config.toml
n_layer = 8
d_model = 192
n_experts = 96
experts_per_token = 4
d_expert = 64
d_shared_expert = 64
activation = "swiglu"
moe_layers = [0, 1, 2, 3, 4, 5, 6, 7]
router_score = "sigmoid"
normalize_top_k = true
routed_scale = 2.5
balance_loss = 0.0115
balance_bias = false
router_cosine_scale = 14.0
shared_expert_gate = true
init_std_router = 0.00685
lr_router = 0.00094
vocab_size = 31572
norm = "rmsnorm"
norm_eps = 1e-05
tie_embeddings = false
optimizer = "adamw"
lr = 0.00222
beta1 = 0.9
beta2 = 0.98
batch_tokens = [65536, 131072, 262144]
seq_len = 512
train_tokens = 415900000
steps = 4507
dataset = "wikipedia_en"
Below are experts of layer 4 (counted from 0) of a mixture-of-experts language model. Rows are named router (the router's row for the expert), gate (a neuron's input weights, with its number), up (a neuron's input weights, with its number) and show model dimensions 0-191. Each number is 128 + 24 x the weight over its row's rms, rounded and kept within 0 to 255. Numbers have three digits each.
Before each expert's rows: a language model's description of what the expert responds to. This comes from a sample of Wikipedia text that the model never trained on.

# expert 27
It responds to: Adjectives and capitalized words in names, titles and award categories, such as popular, social, beautiful, National, Best, Black, often inside quotes.
router:117158147109137130136141110143132154137097119131133144115086175123098111119184148127128097145107125133126164118130161139149150168145155117153093096153144110163100092137160110141114072119185109148110129105129126132124126112133130149091121141141076112108105132131149131100114073207130115121145112142095141145136141143101165140118118109093101103136146123113149141171070118128122139156074074141125148114117165163123097099118124146178124128134117118133116139136138111158131159130134086112082118110134133166177169120097120103132130107139128169121095137114137147115159122120098069142
gate0:128164104149157110119086130117116130148158146118112131125143113113113142122117156168160132106146126136119122122152126133147138159138054121123130157065094145133158119155149132106108088129105125108169155114114105100101141138130146103118107137097154137143155096105093097128142135126105125113098106096156114115160136147109095161104108144136101192118107179121098111075138128124123134144132134149142123126133140101109144158124112137154130168136092125097148115152111128148125142077094138116120180158133141140181154149132133161153159063131139087138127178127127072127151131062109126149
up0:106152111126113145106163150133117119093127087134130175079134145141118136174113127103151084117171116134132086103122148112132127063207157174121168131122099108127116136128155131126144096111143145165104147108081126118172150132151100149152121121122108116145130142130137096144134119090118177100125116134128146097110166109116147118126126143134104126137171125138098135169108146156124146107065088099147151088144138128130108110126128108154156185168116120114099145132123115136145085112104161190126128122107131111149126141114076115086099118138081146139123121139109138133112107138095136132
gate1:164109073157117133157115117078138158134111151096123150183132136113161149093096093143134117088147122137103073136155138140120148144074152101152155153146134112131134109104130119173153119098131097131137138111158130145123174161190144104164121141131132108113121105166140092124173160117119101122150146138125101156133105119163118094107129147134161129140153128140084124147098162173143154120104144187074109159136146127096125154107108150123143129134120149187102134116124129119147162123105162130153125148115109144123123134149086126113117101146114141145121113181144113173154107143107131130
up1:103115158113128134176154148143156129135142107113138112141139095087135134126095121085129117127087153119135131089140096128119167108103099134102157154121123129135102119179136144123120129099098142159103134099085163122109153161088159142157114140104124130084085144133149107115103082091164100199122121108128121123117147159153107144127163135149123109157092128137140116108165134067190145127139116139133118088141113149113123169124132120156131131121120145118123163159120160132121108131093071117109125105149145119141135153089141135167163131128176100079085147160146109116137170099114137116
gate2:117119111180123180114128120086146128137125137161154101135134127153143160125109079131137100109124115116151135099144138145111114109121147126122146118111117108143143098132088175163135141101130112140146118120114180101121134109103139084102115107155145098146062133146130134144102149123127127150132103102123125130130117115152152154149132133075131125155122111139052176097193104122115132114112099162125104111128140131113117194118144140151114128162150169122129165131100124128113138122194090116131129144153169130117098170139098080139113131144131154150102098136129147146149135088113181077
up2:102123136071108118156157091141118145139164163123139196122123093079123168116135099123140133137094187139078117157128128096126107130140113129111118127135155119137110128125150140150128106121141142156159131157140101148165120152162167103155131103146121147105134130136146135142134119136113117123153158132104124116165125134154131129116124146147139082088119154134135085152100118091124116147100147127108175145090115163127148147169135108113122056174111141125118099133113126125099148141103132113107115107141077114143114150089162113135180126139134116101065155140070144164080130126152127093
gate3:164118105101112173116139152102121157126139135116127084134158168138123117113128116163150125156109130125131066187137172128135125141148139101117121124111163079102112084176134150147110083120127155151126141143120116142153159118150102091153134161100122106150134099114151106111125151093150093126128148087147126132140122131046155102130144130111124159129134142119110140142108129151134111111128121167147120109167139095139117100152097129137135117130140139145095125126091152113147161114115137079140126109111118130093192121139148089078184106163156108134140149116182139130143182116107111150
up3:150144162157091148133121144145153154153166157141116135105160126131092167135088161147117116111164125103094130167152159130142108118121125117124120119131151097146143178157113098175148132150121114125102144139115094135165138124160145105106111127140115085161114165100168097115079113107127101141181140143157117102079143124129148166126120161145165120151087115096146118153101101127113176154146096121183162100085131130147140149113115123115124135110127156095137140108093148129109175165128129096126161125110108113101156102113171118125120140078088142136095143144133164106116136121140109094
gate4:114109116137126142126150100140113172112131128121129150102061151141113119082172125164169158177161135160138162162117104136165124124134102145130137114103122115122121085097158092106146106155177128140110121127141101139144152130124119159166162120183128127179131085133140149123114135117142179107131132101093123149110121146102153137136123135124165166122143133086144149160135126128125130171099126135129137160131139156145127146128152161134141152142100132139107162111113124164107113125113125126132108124171089111170189187131065105109117126081141109101140149123156144105077141146099135103
up4:124106110121125069135151110135116163118127130109128101077109137126157113088129096100123075122103138140093158111139132132111144124129115131161138134164184134135120110076147098146147129139133124125134078125196103145124190110111095111155147122157131146165097125175131161136139108153138157119142098097100104107151133140149144139085149151141101128142129142127105116132115150157161119155156147135107083141108126151145163140095145125134103171161123143117121114117138134131154109130123081171157127107143110152139116157108098088140100112112147123170172106078134146151119093167114182119
gate5:108128160110043112137129104146112087109127096116183065173122126087112123159126166119149113131113148156162148096119164148118108165085157105128113091120116139134118110147130145119130102087139096140119131149125098166148194121149126087148138092109135079121113137185170147143157110172097115133122187101123123154111118098148129129138115128144135101137114126117180152142143116091137102117136127122138135081139126106102151133138140104146090108150144132117135118144137124140134113121108133105137130147119129134144147090121136085123140118143127099132128139085097159102133110066119097119
up5:135132123136113106077128134136129150129118136142122108081141149140147154120151141177151104115158131094096139072162109109132169171127121159153083151143180105130152105160137149095101174089104137182114117129102127135136146124109135160109139105143099146057106112080074131189122161151134116126119119088126122151091114128125133105146144168150148112140112149140096106099103136127118153152129168146130146100122151120131139140107123101095109165130142138171130133159151149116163138149122111114145121147130107151153146164156099105098130126132131128146117102141142140119176115102062108118
gate6:120126136105170099118106154139110146144180166123131120130079147127101153132109121094106102085171156120086154176126153119154140163118105155099138134106153107140135090117101135123126120123085127144076114107140126140124125094154140121124157136128155142138135046144146109144118119116157135165189088136143133148153146121102167125108159140103108153148132093123134122105128133148158148124170122092124099149117159152150108147124103148129132147109087166141124148125087113100138090140144154082120126147078125134146166191150133119136163143143135124143114127081135116140163118183123133126
up6:130128126096091157134125099099173142156085147099133105178123148136115082133090157130131089175089104111132172105140148148128153110111139097102152090127150155183154128134151158150144140106109158149103121132089140139153128155097106160131135135097154133155106129127122128116093125123114130119108133146138107122146153156148165144135101115095159132119179137131134117152141148146127123134113118179148136183147134163136116127127141134115138120108189118091111149129132141139081143130109103144140116094140114159163081112095056108154145128121114084155135138105101169127078127086116120110
gate7:101143153092102132141127133159178169125145097119105162102094143101118110114106080098111139101090111114151136128162134110101130132133109136137160100085095139089114112132099104092138113144160120110136105129120126125137127148086107158145104120085166099135140132128171127130171105113121116110100131139136149132162121137161140129110106095145143153114176116079153141087145140115157156137105153110140124152131168131115142073126152153123119116160086114123086117128105117050117154115086131122108135088114114141107153148107148125166137128139129116169072155134165089172135162126141140146
up7:105145159190146131136162152162139169123117132118097155064139089121132131116164127121134124141139125154137124154136151122149160113117127099113140123126129138135162164096141108145151103164136102135128130120105117132154120105154131164091071084128147080164109120100160151140163134120129145132123091132130129121106147150160103158107115125155096162101120117120113155160100138089151124171130108148127097132154144148146141129161090161150158139136164130095156146141093165101144084132078135148070080093157157155147137105129174097149106107132126122131106135126136119160106153139096114084
gate8:148189155112122176143093138133098110173138150094125120132082152121139145137093136164101128126115142149132131135131103108105172141098121124141118104162140111123119102133134081152120150102129168126105145122103118159102109124116127143141151062123142088078165099123133100129148096169108080117113111141154101114127149134089102119163132153116120133135123163100111121141090131137132080122128127131153102145140164172136146125116125159134132155101069129173085133135116120081119158111094091133099125111072115140125122144139137160077125152137135095100118133093106169134136116114136077131
up8:150095145146141113142131109117146139094138152099151141122142113121133125115109119120087131113174094088138170164153130190158130093171081071093102114110145134116100123119138088131105101147133108089144122142143145111166127053165162107126129136170141119119111133151111132155120142114122098143105138143155132137149122162155095129138094114108136110140139096137117125141148119140128092114123075109107111087162130086116126132153116145182132120160099116133143154143117058149098152125142125083143169123107153153142130140107124162139117146145111147140141180169096162109158135108133110123
gate9:125138084108099135122092137099117126160126127132155112181124113134085125148125132162107147151111175159125074137133158164132140136121116141133104167161131105102078078118105145123101087093138086133118127130127159150132176120102103113165140137076129143093086116195121151142110161162130152163147174108155115144147122152126146143148077107145138108128177152121139125156154103127134152104106159122120124125140136127152150098091131160159125119083129165101108155120139156149112132128122157133150131119114113121087144108112111105095156112122103139098112124185073127141136135124124094123
up9:152127126125121164104108161134127157112115104155161120099116115169136134154183181116086151120132146099127109146163132094140112122126170143168114172122145106148184138119115152125113151139078134079136116135170118141154104122143085111128107125130150159158113125161100137135087122095134159130152131168163143135111109093121138143222122126114183130145143141135128151139143122110097170152089137141154141126103124099157124128117117126118152105098096101135122118116107099139083120115149115181100130137128122107116127128133110172130115162105097122106083133154102130176116155109155116119
gate10:117163104146135152166128099066086139124139127123130126126093139146152113104092150085073125105104131087107113099123138111093111129148113103150147136102108119109152141141082132094113118122112146134149113124124169153151109086125125101162123088096172157112151113118150128134176130140175124091113125114143119111125102138121131110133150150114096147126099155109101099133125138157064103138116119140082095132144128145116104161128089139122074172140065135157144158130090145121109158140139111115121115138124142155073118136104110137091165131190104138091116104146149097127134101118124111139
up10:108126155096157092133120145132158161165136101146105126129162102106116139106113140149148131102107192112146144126147122109108153169109165116129120127174133137125114153127125153167084122157167111074190126129110116152161096148089118137132109124116112168097120116184119107087150108123155087137112075103159130148092128146149100095107157150159106135179146156151105117153102130133126117093108140116133169129143143135119133121099102144147108139135112154105129107141143172117137134104101125149093094077146122108110134117113095101124120108118140148141156125163120100169130149182158102137
gate11:130211087171105103106161074111130155149133108108123125141156143112077132103135104130162109107120160163129101120153126148119117106137082127119102119131134103148121146160156143074104115174151105121170164122122125157122128123113164140124136101087105087120122102126175140180127121118134146119153176147104081124146138145069135157110126164093132137088153135126138141143119187101093133121093100110145121105112159120142128115114107169153146173133155139122128104145114158138162112116129157096156146120143158117127130145131159126152101098143149113125142127148144142152172123104117127126
up11:155115119104126121094137123138125130109120102129163089100078120143092130174150105096102111115154143115061120138107064115141097107150121169120125138134106099148126135130178124111143073161114116111156128130124131111137147145146147126163147111132139104129116145108116158155091113161108151145118118100134127106141154124128173155110087154127155150148116110137136122130164107176140179147113116136135122142157100153146196122151144124122176213144114118135117154092157063169121138078135140101092140158123137106142113129160160130117122143100140122110123132127135157141152150121136132118
gate12:100126118110106147154138095098112107099140127158141152143133166121099141109157076110080154117132115135150125079139153152122122156124137160098112151119127121131085104133150105102137117110164156157142087109077126103161181076152140154130136122177141144108119110142126119102085125123124077086147151063132118111163174129129126129080123160117127127114168137088109119112159139166152129125133131093134115135133144184173122165112093119126129158152086176124126133124118107099143136120100134143157108099118108135126137142074127107106139118116108128149132118139170106153125139125127181135
up12:148137106121160122126139161115133122120104107150124103156106096137061112093130123101113137147117114135106158128105109164094152120146151114172157120131125162110084124153145113127159145169151150136105134138113113156094140110121122101104128088103097115161126099111121160106140112168112130156178187060106116106137120138114116196138160115152133164101159102104094119158144120136114119131137146159114139131125139131104144113107102111096113101145118194103155106106146136167144121135125157131149132110184140095129120116131122145168130136127139116111174130087105098153129119156076168147
gate13:124153146117073126181156160129117102140158097117124124103147108144121125107134160156152150175084120119123188171140113157158111126136147129092100126115139132148120162139129101100083108142124136121073122102120135104135110089135132157124146157149080114170113128132135116122133164163126083102123143143143112142136124109127094134131081171088125111144108142123145147146099153163134098126129115186121139129177112110135151148165067136155121156127102099145134118105153115131139088139107145119118124140158121143102137099139116121148088113145109080119125127119072095116145139095107067105
up13:086090093104146113149135100130118116154131118086118118145116157090132111096155140161149140128120135101172149116115121130136148155101125115136110118103161152125164085176124130159167118149146092116080176166142123107133174119104144124130156137130095111148116122118155110153099143151130136103133110100119104133134166114128163125143166197117126121108099101098145154092135087100141094102116098147125119120130176080158130159149129127129154133182137094125145173125133139142130157096111145158130156123142121109098118141189121135133172116090122127141162100148132130173077139115141155138
gate14:118171126100216117114145117112111129100114145144158140136152111173088119123129128114116128119175119150130135164101121115101145101122108114124158114090151111128173164122127123100098090132082128135144110114119134188123136153129170141120114088135106130174143135085112126138092091167111175129096135105130101071141126159087109163165154099112109160143152154113122104106108159152139161148140148092113115115100132119134155121111126121129127167102131082116090097117174148144125123105148124125115110133134151145098121110110114166136122082073118096147116144129144131157120132116095110104
up14:117157140117147134102099129154146123093112128154116145130089132110129089127092188113125119145104097126129142080138129136082164133141154157109170108148121081107139163092106143105163079139103136135184174142126103183104131116107147147142128084126147139083133101118146156155104150147138175077116181132136095141160106126141125106144141120137088177153181127090144154105114099133131119119138112190113157138129129143124145151122090124119111149127129114106104151147138104141110104114141104157164117162123108114144151155108093126086151123121145120144115157117122125087111141104127125106
gate15:119131114104137121109107147115115154115134164076163110136133122068156147124142102133154073140110127128106097103100135115132115143103119124131103141121102070107087109148161166118087188131163122165102157151092132143116143131139099161115107098120117134115151121163156129145178150123148121138128160133116115150118101153081139117097147140119125156149098132112141116140125128181143114095134133103132136125173139157141110152124119139111175097153068109112105148165108140110091128114174180162088126133129127119136132121158133110107158113163108125135132184121088093156110091120146148102
up15:129120158140127117169139101111158113134114071121143146154130178165108116132111134126077152138126119134137169131112130104125098114143107101115134121112143158169116088131127107125166074120121132149136129115142136081133142123144161123135164191154147086132110121134128131155113071181130093134115128134145142097146137143164156122151126170137125104136123071104115108087131088068099102173124087127132125087125132106102123135166156129146102124090126124107151126088132116140149159114096106100141147124128133144158122096121150142162128116157097127125138090120164168134157145167086102157
gate16:119155131154111124159170150138123136105144123128094113142121138078109110123175096169096122119129133144081068128134134128152105109097173145146143142135099115115107135125109112132118136137133109183084122126101101077168163119137137152105115141153100116182076095134141145165103133143120133126133128106127183132167146147104121105177110168101118094129115118126073116153151126153138120129128151124131140156146172150161122080154118127115105124109151141122146107119136141091122121129100145158096181109116105105141181166151102141138103115169147118135149101161114141111111171151145109148
up16:116122147168102109125164158144140110129088126148100192134094152123118123092118097128100063108135091114147150105171101146086163146119152152120117081127148154145150133120142116111124134117115099127128105135190134102110119154117174142179141166143120156161137134134130138137118121161127159133135132142154123126175123175118127139130132106126127131119150132105088138114146114178123145115154122113168123151132106165128135120063175113107168140135175146108116125105144140100114105093100119173169118112096124140134137093108138141119126161149130165140136128080141162136159115166082102129
gate17:117143154111111101144093131078146099130152115106153155107126159114118143147126125146130065155135119137119144129138199163125124168152159094095098148124075097135108131133103132129110121125136053131129124135079131177120136117115109153157123158157177123108107129162116111098145077122140161119123094124142103106100146110111139126139145153125104081141146143125119127141073132121129115140094124151127138139116164162111144142113135157135138091127105129109139093074064154122108142157106123145160076115110106169133146107095110103108160110161155105122149132128130148169107133111134148135
up17:135087116121156170170205147147154100084093117122132156132136085104146156128137079164167150152087137136146099135143123102119129102136102143162145126125084139127116151132121126102138140135107134133109121101120130116162108130138152138180107155120152113119127168146131165128112101128111091133123139163145113154131127158125156118135126142115116158153139095136160164175167129134129186139154101135141098135135137133118096128127155147178110109105152111126150137164111092150122137088185130096105172128163137100143104125138156132158127140132084128146081155121107150154168091123141171139
gate18:174128132125146091162165180094113120129127149147072151114164188129102170141144170136112181127144148154206131111156143099139107124126138119153111111092131103135096145157098083147096085133110141138100149115133118139140149114081143114109087149125139132126124150107120124127118112123110133164067103114140142140135110146112116112154136156077115109137112125110115142125139157130145163150129147149148116112135159146178133125122106126128136111147134131135090153101106143122134109104105147142189138158154138135117113134133138081099071115111178115148144108132154146115093117139088161137
up18:137098168161110122141141136136122132140148132123128086164141097160158124126088118139150108124095105118086113148129148146101157128083134121156150152120152137132115138094127166115103128133114140144143158133135147115067093097107104171101103153137114134099111121128127120146097097134161142120163124159119150158102077115097132132163150064144111147126076155130112121065152173132115122139099122088183146164153136082123141112147133138121110101095140100109183112115128112109100131148147123136153097135107141112162086118129146110156138141099125085122126129128126078155130178120096127163
gate19:106107126107154129191098120096127112129163154150158130144117138140121169142124120173095109059154152104141108117147110129081102109127149183131127157120085148121083133152130161078142135124117105099131130111069176150129152134139163106180143129134108147095140088109126104135119121111185113132143134117113134159149112117147160124177109139117125108124103127072116094121144108127063126149166138139135157119118133130168102121146121114131116111088148131131111116137116123100135145140160146127141073129074129151127100120135135115093163125140114164161110111128132122139143114103123163165
up19:119097117094166130098107102204102158122088132141122171123100160152133097148146116153116118112126150114132130140100143155163153119082137138140104160149128099105110115106114132132129125146106126143101136155130151155118119139129124126145157136152088160164155088125093113114121163115131122108149188111141153141131154119107153140139127117149104070102100120149081146123110104154124134115159116155151159106149154112140078130108119096168133134106124113149166133152114092187156094151124130113104114096164097138097156093146111106089152112138070137133170099154103112160142126136115093144
gate20:157146128145130170149139101110107127130110152130157143144166094151102141112081100061127136134148079149171120111098150164153091086135126091091130159126141161113121121126104144081144104177130166104134107105144140112136135108161124123173132159147135133160091137113154130132090161133111156128116100076092115099128145122132117099117059117137172123144098111140092117112147118134151097127132142166096129120134141114192136136143072115149158097115121144139137122096122128122119131104067149096160105127131128127120114140136122148139113121155139150129141178121116110170160110155116146126
up20:102128132158143165142160152137116104113151133107131093102153147135163091128105178088131183149122087174148121125119171154154111144139126120108142109149115171109112143088124102130137151152123130158143139128082170139096090103138097193099109095160154147127113122137077133118150152143129142051131152131132152135145168129133058116115131119133090146120175156127120115113136158129138109139112173098108170146119133111144143098155103125158130109121121107143147137152138127109121152108094123136140141160150126142108155128119157129129124137199148110074154123118107114119131124150111122111
gate21:126141160143134110140140125092129120136153135129150107151149156111126130163187096101114103098121156102156121125137144114083093119134118072123139150147166141138137093120138138132078087113134094159092116123126108151129165141117142145106142104122104124102171124161144113152174129169120109113115147087106130108151179121107173138133104146088120097154127118143105126145110146121141141148115128128062131084143144155156124130117128156170125127138065190115126125106157146123075107109076133116115097131149141132115184086098136148123149148143126085137131150123101129167122107097132098144
up21:128111178124135148097131159137143114123180108125119091142156130132132100180168099106166106102071136126160106109147159138089135123137156132138158108120157133157164139153106149116106095129117115165120119136129088129149119130092150147103119119105106192134134140099123160127129115115127163122103166136087146126104133114133129184110128095122120100125123104170109115138087146173109182169112164118116126099128123146129117097111139139188137124134122120127112126127138117105105064140151153095112092102174130097124147093096095129180138173153099118110125141096111133125104119127134113147
gate22:193118154143098114163118148081137113136106152128136134162161130138134123064109107171124127140134133153152132109129142188117136153090119118097146122137121147140089078111086088134067174141136137119090122148156141089134104145129125156171120123145169126100127153138108112115142156149138123135136145131126101089101113141102131120174153141138136111129129159125118126100106145113177148119112123142165133128160165126144141123081128168126147115166154123146149107112061138096119162100105083104113145102131111150140140119113114100144128136146147128166087188138123095151121130113140103150
up22:157114134099150113102114137116116132125125116128152068132112102141117130096139102138156150121123161127133138133140121089170120104122146126113133157140112103090107150150129116190191116126133154147137174158127137078078152127151130091140126104137108139135153164148090191102185156147141093131066143074130135097111123135111101113181167130141146152130121112112115134122118136167132150110154128127122130111164135151132127080115102163113120173134168137157148127124138122136139138120063148096140159112106136144123167108121147111106119124093076089129120117124116096143136115175132136124
gate23:145136153108136103173134125099134108168163129117113123128076110139161152097132204121131126135126127147132090140126157122092078126147083133133121163131128137142126172143093142155096115131171130117139069125138094109143157117139092144171095139149115123098137107124139123144107136109161132128159111104130114131139143141079124141095144124121132120096088111126109152140166111097137129102110113124089093116150152142158136146132106145162141120144107136136115139108125149096149134147088120127106116105092165148090172132085111125117161079147150067108139137104088114162175166147106127173
up23:125144128134068142133125104135131126151084116112151101102169153113136126192122109156141140179140143129148161168136155124166099128113102056108110113178151098141134112113160122129138171093127139133068134111102150126094121135138119089146165166106132101150122122179140096162192133154114139140110122160148101110148147147140170120099114144104147121130144158116150164114084122109106128142092097141131147107154147176103139099148170165141112127143110137120123171150116130118144148069130122150133100152109104154147157117135127149103128162104139132144109148132108143147108126118124132129
gate24:169154132121179129111144116140092138102120093132120103167141091150126120156143147135129134121176130097126164160127103114118133122099128117115117188112151089109122161135162116126143075077117153109089107126135131123182224139131118099117114124132120082104128079115131118122123127128142147169121161091162131110160132142104128133155169139097106115112159133142119175130162112156118164130164121159176103108143127101132148128109102120129116174123127110124164173114133122176120154148132134121152101122146145141133128123122101133131158133099124157124124088148151190132122120132096111133
up24:099154138092094080124151120127072139144136129144078088080117096129143136137105131138141124125153140135117127148134118126113168161115116116112158136125142105078156160096110076133111095116154174117134155152115142138140132121120099132144115089137146125125109127104137094143152114096129102155183149130122108155155131109115107124145150137137121139130127105112155123136116163123147163106106139204127110185128121088094172152113114148163110165192145134134133151124092137155117148103083097144149126111129119122160138191084130139143131169144162084126135144164131135115134140148155091130
gate25:144184153090160159168156103103149134150136111117136156133118094108141129096126117142102116162162122131154113120122128141112121134128086113089089139139098153089109174131116173140129157159116104107140106121074166147125115107118133161139161135086174172086138128164128087104130167114156180139116116131136165130088114121102132078128111116096099161164140167125131152088163147088124128103110147132143150123141123133133125122118109171127138107103141175145113085153118160079117119167130129100104126156143118150118109095167103136108123117125153114123120148113161152122138167158132122141
up25:127123141132137152103092119154126154098165110091117162140118105118168135143102127085139098113096143143159096124142152067110084106105118133106115092083143124106141142183094099122125174134096134107125130132102118137099152104150143158132127128117169134111149133106130105105134137102148085131139140143141126172119128104121167145123162145145129149132094104131147092199085128134128098173156158080155131122100153151125131148080147149141090081151145177093120139139130125109087133160132134143146164085104115117110137114068106145125077129136126118139122092114164131135116129126135131126
gate26:120107153151123170126166137131161157130135130144107123133129100117137127142152144126147142127152097157116094140124139113140122108139112139203131090108122104175127165144120113136137135174154154126121099125123143130114100122126144118139113131173137137151116116132176095155105147093125152126154097150127135143160090117117183122110139085133104129144150147109125154124129121156135110151121104080079091144130157114142134084124130186180107127138134124127147099093136117111069117153098163089101133110113124141093131112118121077183108126136113082139084141153091132140096120078101187123
up26:144130109136164149082114118162115099143097099137146154149143117103082130142115101108119106154169142177120101118109110123124137128067181150122156151126171118109130140116096151140168130114108105120130136118092136094149112152129110149142139124128110154081128092102134136101135102126105126094151112125139130128172094141119127184152121089150118101119119137103124104119081103111082082133115152146091140132064099143124128075095172084147137107127145111144105114132141124110119123118140163153131121121134051107149137077149141095128150125086109135099130108117155174113127138129125131110
gate27:116136101162117072127132120105131122163121108081186153129142126121119138142142123119117124081116132119094126153146139124094120067127162128092132134114144055100146125151076095118136077116112157155102152137154146101136119175163114142127117114113143076140123110133157184119142142162099098120120115099124077126200150141069129110144111138128113127150096166122135110072157161131130132117165128127138124112135153146137170146145119126162105139112137151145149089140145161114108127117140137101131140134123115144125159122120125123102145109145134085189121114120079115137110143118131118106
up27:131108152099149141098109099091135128084167141152137137115113078146113107143113136094103120123138147114085145158127100165129112114166109124110145134096121115127158187110110102136143121122118160135116131133112178120124075104127132101107117100177127079143123152124168164073101130150081148129133161118155121130166163129111113159180155151123130123146129150144140130071143121179092099126133122176122104145078098142139155162137136139133067155165147143146107129124110096150144138140140149094122137118124121142139121122120119182095166126148112132109162142142095125082126125119138114121
gate28:105109123087145096136140114171128167160148134115107119146152128072130129136116133133172087150129110170128119129140191142123164142142071154095128127145124121132140121143121118108107157128159159140173131127113180147142079124089102131165152122146130122146141141122134111130098109136134090122159127177109095145140100130160158100126126117158138143126078121095157118153124116125143135101093151121177124113115149189117102085152144160140093145112129111134090114130168185135113143118082086145112138118132139134149151093080116162113140121139140120127088164160114142154130100109158156118
up28:164111112153144101099137090107087110086155176140125129094110123121138091166097122157121140132124121129080088166109185137151120159162117084129099132155065116137101117127149126145138116142126111147131132148148115117143112082125127158114105141130139164118113174143069102143147140152130138172151130158178141119098155136089150162170112125099101122149100168160080101129125142093132116101119119138131103134148116107167136153146149133147147152154142136100148155097120129138137127150145126092109116133113152147175124167121122186120128136114087105109123165152109113095143109155142142139
gate29:132151105103103144177106131135080129112156114104116155172111118120074124133076155156129106130091159176133093120149133149124116095124151122133084154171119093095138106131097170112125140115102106154144140140140152143134129123131123123113145173161135126100114099138184143138128162128139112129156114157101135143170122133123147117135122139116146118153135132077129131135139089126136094142124110163095121124119127161136140132075146127165123103117154149165118129164098162084103126133116164113144093166131098146135118106114098078119142104168152112088116107116080151164114105110117199137
up29:132126116100131139164124086102127151138145106114132141164131178154100137100094141110163119152125169140126125133130128101095125129116143119119091160183151094138149157116144170133115126113103107173142112152176153163105149133103111119122091151142154157107157156158138158160148151121196137151112137143150146124121145129137088173155134154095096086130160107143129151080160108094127133154123125149059125143103110144107102159114139152115136114146157102109135150168158131118151137103126148112151116189171105129103127146138114110108121150085134135072132127131130108136124114113124174099
gate30:140092128133112087115139141082097114088137160139135090155155138122134150094154129103153053090126166141126100138095160145116130151105112123115130133118116164126085089114138161112059122135106136133105167107136142136201128126166092116096084152076165094116125149150118137139169160112135149193130111115132099101123127156116130141099107113108164108131175157136105113132145085118145127094124120136105125126129111158162167122129146127157110089123121136107114149124139119096118114088138141101124117089131148154125087145122117091146147144153107149150120101124149120144138099116126145135
up30:149125125169092170146117172130114072166136142106138129108144117106123126139134146144127090135154136122082087123134168136160078095141117131161107123110125173142120102114092147105157105109105141108115165115094091105119070119179113155128180114138120088129093114103130093175132088144108125132173127156119103100103082107137153117169123111146116122141162134144129126089138150103148134146119110134123099110144127162131133113169121120159157110092105108129117114107109146087101125119167106152083096178131111134165145093101116143105093137120124102120103125115138102125104150102128153128
gate31:128132112164127122148115124176127115116130171112127154124132183105101151144122126133095097150164143148140109127196143098129119130117066189154134131146105090156124094175137119157141088129153146162128109126131119157091120099105144127114146135144177129130139121128132054167141139109140125134149076143159123117101084079137157139141123105157096162094127152107113134073134125141144130144107107156134099160155120166098125108125173173113130136144123116093120121132115164126164151137124133104128108134108143137107123134144133147101176118169114157121143151147120183126140142144117153131
up31:115102146088103126153107161128154137174128123131144113126119103158137109120150152138148099103129115127123084169145132112120124143146109146149110118161092142099165142166079143158136095118127110126073169114069156094146123148175096135133137125088115124187138122105098150099118117113163102127095127149155140147099130112167105077113145119085066135124094113122104122109105105111102106100136149101089143151119137120103138104129113132122117115105090123123184092144115118123118131103093129099122125179128144139100099152137130149089138068152120125116119126141100116112146156126156084147
gate32:136152150120112101120099139106114113162144131142096100168106100117123178104173088115162127109176135142136114149067150091130139130109129195153102166112116123146101050190133153116100107137100130137093157156117143162122136154155124141143091111140137135129112109109124075110121134171123063122155080109107128109129135132133141120147150149128175133107083114136119111103116150117178110156101121095159136111150123143104128158141139155151133130089149149152147139107144157134131109126120094080121111135124100113134096108099092146130138094140142133137107132126131106126160139128143104119
up32:136127087153148133108068138109085162151121125104144097124152133162117113129128190154100113134117149096093135134154123121115142135117104147111099114119121092136173136125129118142141144130124147165142157115134099157111119124106172164122183120121152118139197122082079101157134145108097136141140117118119138143093117110129103147166145102121142150069087124136132145097110138137087155125154123112105112148116135104112175095133157135114115134123085098102100057108117150115096184114178097162141119155118127146152135132144139152124137143114167111178112150113152145128107139105140137137
gate33:100142172090147139146123161157104117118149136076139103153097129110121140108127114120122129112109137147119146107146098101139130124108120123146105149101154144091117095131098123147087151112147168109080086118112135153110158133148097176117117127110137110153111124145128097165126093152074113131150089174113104191145106174093162119120134146091156193113142111164128121103097118113116114085140152114120091124158170102116112134120138204109131128129128096126115088105138153144149159100145126132164136119136163164178152122117124107119121135144092093135120127128148124158130107143117113097
up33:123107117149128110115061146125141075114090109134138068166116130127099143139195128150173091107074116142164116105155123101127140111085126101138114137066119141132120108094142122119157154137129147193091125125134132149092118123130149140135095130142102129091155159143166123155052105137097130149110143141115152141089125114136129104177148122133129152104126106164124097119095147132094115139113134105164138153108163114120129147169146153089167132087144122168152118114145126142129125103164149136093127123129140128111144149131131125138142110096155096109109121143117083125135128128145164135
gate34:111153124103151101152153169128128130115173172148115137143106181111162125085064149175120126117123168117140128098146133121092111127140132107118110131121133153105136128142121174123121073115106115118185107130142147120127113099100120145129158107092152123080092143174134090132186120112135150106129116130139108080142099167147123147102113166135098126186126115097119106100101112100135107164145126122122149133127139104113142148119150122124151145106052105134096117099109127104131133080106111125073140140139126121107124110098111094094127116145131105096153141161163143118136130127137097160
up34:112147109141135123174156132139112135155092098089105157162129109149100158110168107124115119132179088132096134119165115120132132139136165150119122171097130141137186124179158124143177150171120138123151131135166133130120117169145149131132127131134103170168139170114131159132121163115117160160147131112148146133172119095145100119077126192139120125110124137151121119110124132117125146114138157093150118118110095118129120108106128109182163118122112170097119137131152096143141094075154167100125112097127128113111116115136153069134097120088169127115124120114125126134128113104097158064
gate35:131124113132095154181126103104124144170104149130102138117105095089128151163163129128120149094101124126147111133147104137135113121104167133136133153107106134086131142125102123145133136146169108108148118128152129131163140145149077148118122139078139110122142117178168087128137139088173123113178117150127130157151170109120155077071128139127130152163118123096129145108151127134095104088110180117113117115138112120120108140140094109170095101126091157152108113157080152116133170133148136149096115088114161145116128185138159105101140107136112133150135130143131082128131117097163090173
up35:115111123136137114099164105115113133129134168124122073151148120134115121079156098148139128105109154143119161115166126120116184115145167072128102092131181128132153146136139083140106129174079106156153157110145141138104101079144170154100105108143145169096126108151125158137110144117121128089131130101132082145134122124124133132128119145150135143106158154134141183132162132123130129142081091149116136089117132106143136135109147167152140138125115177130149123155153099132124122122143106126157151107077147114113140177150118132168135094099188116145174128086150135144142132118120094088